From a checkpoint of a small mixture-of-experts model trained on Wikipedia: 128 experts in each of 5 layers, 32 clamped SwiGLU neurons an expert.
Below are experts of layer 3 (counted from 0) of a mixture-of-experts language model. Rows are named router (the router's row for the expert) and show model dimensions 0-223. Each number is 128 + 24 x the weight over its row's rms, rounded and kept within 0 to 255. Numbers have three digits each.
After each expert's rows: "raises" lists some tokens whose logits its average output raises strongly, later layers aside. This comes from a sample of Wikipedia text that the model never trained on.

# expert 2
router:131104128179109106133085096164095111166145138141124117173087153144113115127122138139152122069129149109118122106178147128110102118087122154115102117109120139151131089151109169169134109141130156123167093101078089118111138159153097155082122142154147158166134111127154121145183081145119127118120109161134137140104156123096109125111114131116158137105117149145140150151075151104105108085148151145094136145131111100073110139175148159167128090104110128115164128157097116128118095121131124118142135106134110108156113132145133123159112133153131146095175187141167137135133107147097149119125103115113185135143140121129150153158159129134116155117123118092152128116099119155104119157085
raises: "ches", "ring", "ched"

# expert 12
router:143149132108111115106105118159098116144122122113115078133125114134085102111112142163130110121103127134119108140141125138087105108050177112108129139109124124133110113091112140162113094150140079139135147117115073126124117091150136131105111143148128130166086140153123100101156097129078115111151150117129133104089200142131130126123114116092138130099138137119128133153107098108092137102130083097088114121122138135157094125175187141174145121108129114140081123171099102143143109130157117145161128121113146167128091105148162137127113122133072153109154151145109160138114130144126156114092116094111181125132100108101123149132107066150161158155099150103112089116142122126147120160112
raises: "enior", "igin", "ence", "stitu"

# expert 22
router:085126124138093129110140091171098099103140107183116099138101114118181108142101126162120126077110129145090113060131159104102120147112138150107106114117096146151074116136115129108090104160140140105128119123139138125095133126115111125117148158134124130166129139152139123127143152152107135133080079136090135117091142102133145110057128145126139151140112083142085124142105157080117128107147144119120145124111129127080096141160150138173117110075106135113155152148098142151107108155114205120122134121155143104147144134167142087141126090104132168130139142136115127135119133133104155133112179124129130164135111129108126118176097128158163160173092116124117111121121151130100127119092
raises: "ar", "s", "um", "us", "an"

# expert 123
router:139110115116105091102081126119099137137141133129131127122119112153148099119164097169143124105134122114110108129079120136128094133160129122134145127090103092160106126094093121152126131136141127076127112116156112095101114078135112128114138123122163149149140091182117077139169149119096164079123134156089097132150188105147141117152115152137173162116127117156106135132139122106089130110137149130097126055144123109129089144177151142119128113122159156111155119172109132107150136180160142119175126079169174170133130143174136105119087141129108145112124113147143134118140124127121109185099139110140123109181074121113114158140127127125144146128092137155131127104135151139120120095130
raises: "ne", "ze", "ful", "na"

# expert 50
router:132125087154137093138127118119106074122188127138086124120136134149166105098102116142161098103119130103130135126117130148111149088104099139149105100110100165181120118112100133156064133168148113110140124107123122151093116117147092125128119142132140147141147122092133131144151128157124137117080110127124126125109133130162133129119118095132131164074126082099100116083132174103096136129123157153095103148126110129130113125090153122131162093126157120103171152126067116098157131158134121136146120093149132151119120140128133131123130102160111119109091153151132120111097126142096147116094133118106152054151108126095139170172129092144146135131106135096108110093162204081129132119088
raises: "itt", "isc", "ü", "de", "le"

# expert 64
router:078112127091106109086136086142099086150137132146153142130099116126153108102118115111109092075154115129099114145120109111116126084090128117074103129130115116111135139113123143123120141138140104128134089106137106127115130134110088150103109132142135132123140134138116178090131121122117138083134136151095122131095131130117137085149110119118145140127169165152142123187137121127114129106097148132091136145168139106132131176179167136138163105102179169097143121117134135108125144137143144124138116110132106149140103134139117081140138143159153151125145146134164150134133130187113167135174197124082133086165105132146141147122104084164200134128111147111099104114110166155105156145077
raises: "ham", "8", "ells", "ell", "ept", "elling"

# expert 33
router:115148096179115094107110084139136108163136082159126079153113148125142119136118151125149126134150139125108080110134174121131110139110134168114119113139114135125064121118127152118109134172171119133164122098133138101113126090125094163106086097143157130154155092146172148115121146089119111084099137152126122169136134124098148150104140132128140150118128155089130123131149116119101146121094187135099135088120120152114103145114108174137141106150124093094124168124106137119132099156127141119156109087159135137149090191182150123151162113114141129096144156171069123153153108140112127147130108094098133095116124116100123154130089123158134161137124149129095111100140165139133135144080
raises: "e", "ra", "rew", "ri", "h", "ig"

# expert 32
router:134118102139132092133130107118137079172145153142108108141101143173142135126108102154150108090133170142118091109129187139100131155147154122116165122100106108150121145133114139082123082192124118120136108116151130115127115095171082161096138142133110156158126096157120125121163082136086137117108127144118180100131173143081127075126131093149116107131147113092150134112130131138130116091104124129107174115126108112082138132135132149152160109097109146091101121139120119121104137148134152124137106116135134133125115139170096090153141114220090154101114143190127119129111084135136126161122150106143131114112128119122086144129145116127131149103101105139136089126109162091106099152119
raises: "out", "ou", "road", "asing"

# expert 84
router:126132106121104121136124074113113116126158148166100105115108101132133110155141153152167143110129131131162140102139197118084121110113151113124128133132117110160117091092103167120080122166133090132127137105141126136132129088124116126068125095153161116130120099109156132144108103145102203101138136132099143127098143112121172126120151090124141152129135153126083117144126124157091163116099173108116129131087116148100089143162121161131178111106141118125167105119119106121107150143156142136137132120172133162119110126147116141127154137098116146120141182163150122120163096118114150112110137109131158094115107099122114183176105093134149159149105130160111068130116120155093091110084
raises: "he", "a", "ales", "au"

# expert 78
router:139103099138063090106090104138150103134151148142109136121127139154129110139079131138142153084165116130112129101136149132126148089124129114117117121140123141157111138096128153105136135161158131137140150108167106092123114101121110145114131133140132079120104130097135139097138132137121133099122144130128170131124134134149148107103171128123107142109106161116098201160167152129113096112091149094086142135100169124164088139149115176161155109105140111099110138135081150071146121129145163122121126083153147186143116116168102085136081101126147132108119180124127129132155130105142133145108159085102152119181147118111126149149154099081154154134113106118128104084117149151117097157097
raises: "ays", "are", "im", "anted", "ub"

# expert 91
router:159115077157120100107111131134109117115143110100140162140093132121125128105080158126106114132140104132096102161134136115097101105111151103124113123111109139148109121107126137133116146146143140115169113120146115115128109134092098126116158073124151111171129078138149159112150121124125164142137166155125155121121169092096158125169147083137142105096126167133099139172133152115100117124109152138090175050103111135091125139147151160138157108127183134131135129179130115143108161150157123125144099103194101132112120094143138124134096123148140128136135141170110116146125157139096111155115189117127151113189116128110113208131136113098146144131092139110107138149155136114096106129123
raises: "leg", "ly", "way", "ley", "men", "ston"

# expert 74
router:097151079142146088138136074134115103109128162163102094144135127109171094117088159149119144114140100118152113139100145135096106117095137133119147122120099125175106175109105149140112117098134148107125131131136082094140125125178117112108101153140123098134153109141103164163136107136086156091139086136128108127156147145106156111143089083170154138095160120134121179173119119098076126084115138113131160136106145111092109148159111156137157125094128173116140182163117166130134145114136094139153131112161165160136095133123153118161127114109128072115153141137117162154170134154106127128129140132130114121183131153113111148143096105092141135135092137120146114141094148111104109140127
raises: "uel", "iven", "ue", "ons"

# expert 65
router:127129103136148105106074120142120128165115141176093096170103118071174151124120108156125162125113129123153140115135128148130075121123156125106098110148141118113128106117130153137111110160114104125149107135123099133129128087139101155088113140139136143186087087151118114136178133153109150114128122125117169143105133106084148117123117122165096147126114177150098157123119129147102117119104128151122149162116144115081119147114116158155124096119143133092117192178083155167130148139149122144141134121161140147167131123107143109142131108149086107106159141118125148124169107111110153129157155103161175083151105075121157145131145104073128155151086104167144089131140126117112141139101
raises: "ted", "hold", "on", "ration", "ons"

# expert 104
router:098144118147119086098118130141139092132096162158085109120118123115152135146142133136118152124139113110131136090120150127114113129106178151105146118120098171138122142101112169166097106124174093161140146084128093112145127062169089133104105140134098118180165127093159150120160121152094131105110141119145137122102167144120139080105114121146145163068151121111133148116112148101087146125161127131115169132133090123102087143153138172149152109128151133126127133150072124111097135164107154128103151122134168140151143158126122099150110174135131170091139128129085114127126118155133151148123135097086148101111107146145136157159079078137160170135114118140162107130140118129145111158107
raises: "ast", "istic", "ute", "utes"

# expert 77
router:116108088146127104115121094160104099127154143155122095130117125131146120150094145153123126104130120126144151083143140123128088098124140127106143066098129085139126126097100140134093107147149091124127130135138124119146098128150119183092112127158110129146112061113142128129177140107113166112135114159100136122107141087110091147128118082144151103148124119097066133139108138117116169138123120093106139128136103100136109159153126148132173148096115115159121112148086135121119126185166169138091124120179133122172134122157132137126118103120103150106094130138103123111113156143115106109127157122187098143158137075144109178131127056080145141109073148160119107108124136126139110127107
raises: "ed", "ing", "ions", "ion", "ive", "es"

# expert 43
router:100128062127077080116094111151125101126138148171124072110096113157156156138135135126168111136135124113103111087142119127093087139118125132084137146121117084120130124091126184115093119130114128116143094086113117153108122159168078126102128159161143120139153092124152151134123136144109156085127089164124099090091180143114138116136110108121140146115122125123078138115133176130111123103129160104111147115104115102112081129111134151153169111120152120109090151157098105101099088126173090124151155112144135160111075155122143112130116141140086125100125143157124153146139113114123148131105146103128159101121150093103104129144121116124158123114067126152122129123103125130115100098094
raises: "ove", "uth", ".)", "ame"

# expert 87
router:130116111128121100127128110128123086140145137127105109114108151167112100118131139151118137136128142167174123113147129099125119124135139120134133085142123141147121069090133133121105102108179106115113117098142086112154094123156098148127088161144172133151153117134155109148171170157123166113115142130083123154088114170138117139132115107147134147128108124136087124134105178109114139129100140162107135072078092137127074152125152127127142101125137124118139183159076107133135097164122137119110136083125121152116087119128122116159144085092117161109132128134092144080136135196128156097124127128119148101142145089093154142154096107100140142124122145099115058135135175103144120121085
raises: "y", "ix", "ity"

# expert 85
router:129141120127115115080111088152092092130158118136103094121084143112132109139127129143143087110135131105150113094133148140088135120102168122088130122090132143152132122123082127137117124166156119130189095112135112108111112103133099131102136159161171091146156121106155158130129092129083123088100095192108127137090137135094161111156140118130144125094111131144114135109153149126097128101131150146110160095100131109129100126171188158138175119088157128111140118150120130126123139176116107133108119130198149184142138155135134127173102084124098125075125135154134134139146125124139157137117153128155158108114142139063144166134132110147140155155104142133107109100106146105142107135101
raises: "ash", "ens", "ear", "as"

# expert 93
router:134106109126102122086114107134132124128123073107111119141115091100179148125101130147159114100139150091117090105130147114117091145104152120081110070114110147145117105155094156124113110134156126122135127085157103111124132126126112098092137140151135104137170098130128150130153148162108131070124087149086103127126114130140134085097152124120161107103114148129084181116136135119128102095120201120108125157115139139113095165147139160157166124115179135120167126169142120083144115127092157126154090105144134151134143119136153085148141105152153104094131124157160165133146127147112127109070137123141152102162084100103160155128157084141128140153087151099138108128132137114141135139133
raises: "our", "ord", "ach", "wo", "ven"

# expert 57
router:103148113138113101097119075148155119168130143132117110128129144130158101124107143126124093108147126120100092151130138120141097113135134146122138134093086167142104139106094141100121116134131125093111087114122112117082103109115108193109114167147133133219122068145149122156129117138089169110086097166130138116128131167132151128153151110110138124134092119111139124117132123098105136144149153142113122093095126156054083140145148150151145094131142127103137119150123135149127136088107158112127155117107129148134106160135116107140134108153125075107160135173145137121099137146109172142158111082073154133161140079090119133153131094139136168184120118132121097110146131099134119108111
raises: "ar", "ades", "ade", "a", "u"

# expert 106
router:112098087109124104169122090105129138147143133144090104136084097159135084145115087172148127118161153111122110140113149120064068135146129119115157124159117124174131148156080162077085130143139113138148152134163140090122106116111087139132112133125095092142104085107144149117157148160099116132106102128116132104141162141093153060151119103133129131103154129116075142144110132090121160126078130146128113120127113164152085160118130147106144120090142109130104138143120135121139136101130138121128081140203128175114132120121125097139128130137140128114138121134138158124107085137124112149126135104111146093110128131124101149130132105103152131120111143128144104133076168093130082157083
raises: "er", "ang", "y", "i", "err"

# expert 120
router:096109085160071098126132112119104121097135099164128125133138106173132071133088115110177109121165123113134133122153147133102129131138174137133075102129129154143119130095119101115102126149119125100110121115149109161096089115133098144116129127129133119126117126150132158121159155178105159128124133147099107126114111136144133122158111100137157136118119123138103140119092108090093107103114131117095133107114103131084095143112110165148160120131159134125118172144096101121171115141134127146083151099144168139129119116185124116175093120151125083116176123150085177115171094143119122128109123135129126085137133111049161161125093114141124179168133122128080114154158110108111103119127
raises: "ated", "ation", "ed", "ations", "er"

# expert 66
router:118148126102113132138104101130093121109138099148131098115103159167121090141116105132112159129141100112127090111156137082086092118145122113093126120130083133160126088102095159112074102136145125144139150110156101079135127116122089135118062084130128117159142113138165139099151141132113129139138116131115125131110144118093139107186096114136142158152140143114119142118093189058118156145149163164117141098129154111146114162124165130135179110089136152104099148155085137124140149142146132140126125110142123173097127145127109124146133099130112095107135164158100180127114153154131136122135111128119159089146165113074126162161148119148177151137111138102083107125138157136132113149100
raises: "^{", "s", "ater", "rea", "!"

# expert 81
router:138142058106101084110155092127080096131088127132101130171089170121121100113119156136148157121151152075142079125111140135099116125108180120101106114135114121160122140102130129131137106129159100112088127077125107119144110162179116130112112119157124126157099095113129130097115133166091152146117111133096103148113110091117138118096161094131121102108163122114069138132104151121096124119117106135095147133125130124144086118168136152140154096113113135117143185157120129148133119106147156094146111115173129136162083125148158112133093139135098119098091130153136144087116137125092122134132167123120135133156082074137153146159131109144129136125095129167180096097132140111118139130100
raises: "m", "my", "mark", "n", "ri", "mb"

# expert 6
router:132142102122120114095115091138093125159069117146104122138125126122126122111116148143147124108172112103122069105075140132103134097079169145127117097128130162115102119132128150135124113150188103127099108142144104104076082141124099132124165165146111140145145112099130119114136107106114129104122114161076132141116130143139171085135163119159109113080122124094103179098136136089100126120135170158100140126120116185149110127143136179156137114082121117134107172152084124126150146165108138123120120064119095127142121125125168123147060121159146128098123104135123142140113125177122140135090137116132131132142128098122115146118115114120149137134098094120120131096174166087129102132100
raises: "he", "inn", "urch", "ust", "ay", "as"

# expert 8
router:144120101144074125147044097136122085113130122192104107141110146091130110099124118146136150097140125059124095124092136137140166125107180142068124113115124143153128106096115134127083107093132127168163126116126141127116073136118100142131083143140141145149142125113155123132168134158103145134114104124080140092083139124145147120110132122173102137104109127118096138145133132106114114123130185116107153114099145145146117117183147156145127094142118173124121147151094118108175090135142127139127092086155168120101094133094128106149112118135140147105124109134134102143201114152100143118111135129094122133149117101104140134143115128128137164133132150124129125093097113112119153130086
raises: "ult", "ensus", "lev", "oles", "ces"

# expert 11
router:076127083162107103123119077119109137131098113118113127131111112103093103133104142137173120122149144113107126101142178133104127131130189130111113123136118122129099143113112147075125112125159126130172133101165095103104119139152122134130121121119152139140136164132163163156143150131056131127100137122090107113101168154079133111143112161124113077120154138099125151107138123114102145090100160171114133113089134154157123126134155126156150097094137182106114137153111113124110119132160083135136082097160141137089124116144131158150092138149110168113121132140121165111099159134107090139086141102141157120163102135069099153113113084137158142108109106144114093133123138084103117158108
raises: "ul", "vel", "il", "ous"

# expert 46
router:094158115123109093097087103140134122158089151127128095159087139098138109114099145163174072105119110112175139120159122133114099074137124156094075108122126132148129108140119124117136118141125097156136111106160104098112105158126113131107100160149104086129134125119138168145166123137104171060093102198110136111114143160155122097159120152117120132100146122143148152129121119129112139134136133131108152116144104115079103168156099152162192096132146104106131143152133140140117102109144139136141095109145139124102114143120126099168093130123109141134088154127136173136123115163134091129114170118133146092146095123132140149186101121091157148121135142139121095138099159126143122164111
raises: " Website", " Other", " Occup", " •", " Type", " Total"

# expert 100
router:110145081149141109149077105096121122146148155138113104122065115135135148137108109138094097102156120126149088115103159100083098113091129092131106122108120134129117137071071161119115133113136133078119145097123137109147131124152117139090105116138128091158144114099160198121150108098094145105113113183146132149147114169095104116138113138116157111126148120131138197103165123078121129122078134142079118116113116132114112135136176134161144114107164152098137120165117092140131121144126153127153117122129116161133107175114095080128149135119160104133141156196138133111133117131130103137118108111125173122157106125105110154158128103133159127110126126144111104146123163111152118113095
raises: "-", " from", "ze"

# expert 38
router:139112077135131086104126125085141117121114137115147131125111115103158127156132129143123112147155103086134114158126165109115100136121131116106075113131119134141121082155085152131119124125148134166172145118145120154147060128159088125122118085142111108144117161140156128106122113118164147098117136145112130119084149119108091096118151098154148148115144137119097160162096094112095097106125148105050164128164164145154135159111128171139138115071133097127141151171090083136091112192148100136119133114171144122098145108140083105156101141157097158107137131138116111116151156142132106153113141139141104136134124112124157156154143108116146136098110119129110106112095177104107094149109
raises: "g", "ared", "osition", "ris", "uc", "ten"

# expert 44
router:124171117107086113131108095147093097141132101124136084170067133142118128124148120127152155130127136116131119141117173143113113093070175129119116117134129113107135104154115146133115083154180092104132142117156109076135102114139114140111100105140165138130089104125149125130146127122137135119125096134103134113126156136132159071102115132165169126097141152140125140119153147114093129125119209154082152118096143126112128137154125178148143109139152120099111165144090105120160133161152120104155084112157113111133118160186112126125094089144137091118130148198123137139144114131131144145104147116114156117174105128099139165137136094120150171133106123088113120120096140120112112176105
raises: "ush", "ateg", "aid", "ounter"

# expert 90
router:151126093103133092141042154149115118105122135112131122135119151119144130160148143170139132094134084114162122113094129134135128111119162160112151142147086146140123126117138157104107128091102093103111132087141125106138076092155103138097048121139121096157137096138119112114173117119093127133133126115100110141143142131143156086131115115097136133136153129110099122105122135091114104119113146173096129095114144116130121126156148163178143139110151179142113114137118139143151088186131126142142133134161161158113093155147132118135093161097170126106142139145132071100148130151101151142143150119141136073143140105082180134119124114118154157131098126131100085098144148085109127152125
raises: "es", "e", "ce", "le", "sh"

# expert 9
router:116136078171114102127108113112099139185128148140141096129116160091137143143100145135119100132130077113102078101158120107128117143142153117086109080144124158131127130074072145093126125133135128145144178098130102119115125111137099137055105147114121137131103128150115106127126141123083153123115137125095145109108177156088152096090154124110073140099126154115114107143144150097101196099132180161112153132109106142138120144120131154175129084098127127106127118165125125115134116127108143137144122131165115162127137116168103140141113132153132125085111124165144094113101106166108140127152163139119132140141120141071159145138137138112130144132133142177141136130077122084092143124118
raises: "row", "ail", "er", "ailed", "ering", "ad"

# expert 101
router:067113098135120094098146122116075106154106113171104083128119104115145148131129112170110116120119148089122123075107112146095144108120128165114150128113070117159090115147138140120093125126158116109153137134129134089119098132149095149106119116138149134136147103126121115128141121111087164089123125163108115124107150095137159120121132128127178140116119117155119137127109137110072114049152155115115135062108113095144099133163132134133138125132160130079156127124114144133147108195161125138155110097156140155117116173184170123124093122118101152117127151144106130104162091118109146169111103146123125154160097129111115160145145123153168130167105132146112118132145172114108127103108
raises: "ars", "ary", "erg", "ores", "ar"

# expert 124
router:111141124148099108072113128118086111115169167133110130128102095133149147126150153136130104105117144151135074122123129122118130108080160194124111110158103129154081151116119164125122094134188113117151097061133097129153086125153108125093129116148149112159123091105146126154146108160091127112142127179110126102136141174117108123128117126137170140117153173109119138136124132111124124129092140117109154121096160153123117140120139136113178110114145095123120173132142105123117140122128144134140111115133144167066063119134134087192153144152117117105111171134101120135127109109138130138070138100124123113121133128142116170163110096101164136162108141153105073109120131139094132139106
raises: "ian", "'s", ",", "'", "\n", " ("

# expert 60
router:128152090169105103137094099193128133115117122129123121152137154118163108145081136127171143122144148121112113084143164157126150120100140128116085123141137110156108112115088144093135116166178106128154105092149134087121097123152119128122106132127126138159139125113124123124111116141092151103093154134102078165107158141126156096158131106115143139088128127098114167133145126124085154094120122099096136117102165149155075115119146153165142060097159161077141133117098160148107117146140128119121079123125126161153123152122134110178087180129112118110135134149115164113098116129108134122106133100138135113177163117103135152165137113133162183111112137123126106150147170110100112143130
raises: "iv", "og", "ows", "ays", "ig"

# expert 19
router:091121106175160090094119111129120109112160135156137099123123127094146098144157150165102116106122124144141125136127129134123110099142131103138091107099085147150086042116116178124111101151134133070151098123099120067135141106135124151097114130136139130172161097173149139119135124148108145121129112192126159135134163108085106148160132144112151129126133143140118179132133129104118099084105120130085144076098100081118109131129135145165145102127131128135118124142121140135151146171106177118162144131153152133133084137148117074143132126131113135105133115161138116115144121159117115187143116100137135106132086115122100159162152096170145149133102124160137105136116157151131111122091
raises: "m", "i", "d", "ball"

# expert 58
router:135122100119114093105111111171139088180114121138131099161122136110169118108107150143175074101126117128153152143158150124115135091098129142075076112151109133147133132117126121121126138106129139104144091083140083086129140147175112122101135140180110089158157109161134143128141123117090185075088093185119133154102130115163137105170133141146107087120151111133145173153114129120111118129137140124136149138117141130104115159141109166152187091131144140124138140167117093119099100129129136130123119131121141123119090160145127087166102118123100133106105161129123163142153157154139087145123178079119104101154126126103132139165117099134160154106128122163137108125137153099123124113114
raises: "s", "m", "min", "d", "t", "air"

# expert 102
router:087086088139161117076129108126121120107122115120112122182082109141117118131141131140138161122134136103096108121136178106122061147085132151088122138111123111117086112081117168139133141120157151157145127109157096105148101134129116119108134167203130148147155122135157110148155174133097134115133113131132124118079144129128112076165140083112133144103135118130120188143125105128082192080097137132082118121109146143143118125109144162133128122103151135127107133143117117150170150167136125122142134115147125150115127108170087108153083132169096110102124140120137129124136154126124150141098141120128156121135135120078117161168129082083136145115098142154156112101124114141137139141089
raises: " Date", " Succeeded", "ster"

# expert 108
router:154119120119100114079130131149110138157173134139107101143123110115129138098119136139140066101146114107109116145128128114110114101090188153094139121098137089116156075107070114115081097123177120144124142105132116094148086149112119147112117089170106116159118121133129153120158093119112133092117111143102144144110126142122121117137127116134126108131129153104120117194073078126105117085121146112086147154100131138136123142159141158151126083121176160127141140146133100126117060164129061102110140086133126154127137131106123125141095141155116091118119147145082104113181126173132113147133146112126148139114111141105111161128118113122131124148125127163143112124087130159140078147102
raises: "ew", "ov", "etwork", "asc", "az", "ems"

# expert 118
router:087129112139102121104130133144129068146152130140061090156103151138083138148133125168169098114144151115116096074165139125123169104119142168101157134125102090147156136124103121127053118116101126147161152072160120138078112113126091099106132190134140139151143142125134135130134143145113125103100123146108128132113117119108172119121096151101136124120126129133104141109165157067098151138135156127082130117140090140131110138143157148135130109117168154124155108162119136106166106145165132124125125095109129180108101179129164130145100100154133119124108145171148155093153126142138179128137131137113184140130120094108106127144109119160157125142109139107143116114110133113120148154100
raises: "ary", "iana", "aries", "ars"

# expert 52
router:131124114137130107113097078099133090115092101095131137149124102131156128121127142136148090111157119123180125148096142091132147133112130172116128122127133142177148130131129121106098106118134099133166076123116101130106096083159076113105144139130122164125133129098104154122126099139103127107127082149066130103131148125115092130154131119142118148066167123095132154128134082124120128115104128139110119160114114164139072152145100133137163103106132115118117163130136139077160124104141163153129127116132183122098105119168126081186126133153116124087117136151151109104171064144092168153132137109102167105114115096112137136118112108094172148118120139133146106093091140128102107114122
raises: "ud", " and", ",", " of", " down", " |"

# expert 126
router:105102106109135136104127107143117128141112119132108085146118125111117164101109145160122145117110148136131089109126148150122107117079181158108151129098096134107148106090139149073100126137088098103146123105153098137148105146152068138105141170168129103135147129105097138131144134115135158114115104159111178110115140103124134113111070136093110159135130167122093135149144118110089118090114110108099159165146143095091129115136144159154158146072183126121128161138116117091100091133162114088139122142113166145139089176081133109131084102162127138073129138171116136110125123142091122157129117112155180148158130088123127129131117110110144134157113098114128113122117129137105143099102
raises: "sen", "ss", "led"

# expert 117
router:122133113128155119096122120147127104134143160123116098142095156157166114132107157138168123126153101099159110072145151110116155117117213127122082158105108114146127136119096109086119096142130100130109145111143105105104059132153105127113130157151148126156126126122112127137142140080129166106146080150080130117108133156112132090128150087147149120121134103134118142137140116125107121063123152175100111133107120141131107174193105158150144129131119118077130131126121136114118163123153127095120149168106146112147123172150112109166111144148097109089128153172154141132162097119081134154131126073114104106125105169114156165134105122129173126134098120137104115104129127120124137163118
raises: "w", "back", "view", "y", "hood", "uation"

# expert 63
router:148162114137135129108104087140098066143130125132136097170122125145136098147142143149150111078130128107130118097122126123111067149072131152140106126150114151138135081157101168134104118135178111150118105102130086112087127167183113138114129143148121151160135131135103154143139080139112127119128103122109114137129156120134145116124106125168147118131156105117138169130086140079113118117117143141091163075135148136092097150134178143171130110158138131104180125134090168074110104129129151123124098084155185128137117159127115068141132097124141131125115129158155127156122135141134186180118128098113138115118155132093149139145112122103148134125109136119139079103114138108108124146099
raises: "ut", "o", "res", "osition", "utes", "airs"

# expert 40
router:151057097116100113102136128103133120118108126130119124135114103145110069164124124131143077104145164128159120126094124126133107149073172150108139113120149136114093132098087162160132110112172084127102105102117103122146103147134135139092138115114143086162114135131138167136143140141119165126109061145123128126102131122110142128136105147144129107077110145123125147116159132111081124106103168133090184119103150131094138156145127117126149109133123123092125167150076093156104138152129156138135147127143159139118098132142089119173073107114112163109171153164124124134136112149109154150083122134157140107169097118121126136121103124111118166098105150145148109112105149116127058141102
raises: "sc", "st", "s", "f", "t", "sh"

# expert 83
router:107124100142143098156112107100087120116085117162129138135106148153142143152097139131156127134166117088128090115102139146116110105074139142110122110122134190116140115143073166138092110177186122108131125130135133161135086121134092121126131125123145093180132108131149128135127120121102130106122110132089126102110168131134134110176122071156147147115151090150111156131095120087124141112157142167120139153079115133127109139151143144162134120105128112119073173151100124079102045176137095142138097135170135142126118131159141141145115132127096170086165143135106126112148138131127147105133145148092131140133100114090154165135147128118130132144124153087135099113140155135130088152110
raises: "on", "as", "ons", "ated", "ation", "ar"

# expert 14
router:146129106150125105120082125130095109122145138128106121116077086134146138145088163130167098098144116132119125097112150140108087070079169124136086097094105106142116125126121156112077114128144134096114083126139110095112120145169091116095141126134156120157099133130150129131111125135102170134084116135114131129125140150086141108144116144167158107117135133159106138135128182084099157126129117161097160133128141108116131150135125193147140140102142084100123172170120134139109140175121153131172109088133141154111121164142132111121085125136121132120153111132129174114132126193104149154134173144155153104116133129080114141145130096125166132168101107112106122100115161149106097146100
raises: " previously", " addition", "band"

# expert 26
router:123140114132128128093117093167114097117148134125101127119128121115160132162091124164146103087102138139125126088120142134081121114081158144070115094103115148148136097097108159123116141130130126103117079111166087121112110130168097123125129145119138132141117091137142143144113120088127137119126129176082112140101135127126176130134130123173117123116127140123087177154101145111090130097090139157100180149114158093128103168149150157140158117091181159097132124168093102135141080125127150109158137143144122119121121102154159090147087135129091115092124160141126149112168118143106135156136162166124128133153121112117132126127084112135153162190120142127104117123113146100112092161073
raises: "ous", "bour", "é", "use", "be", "row"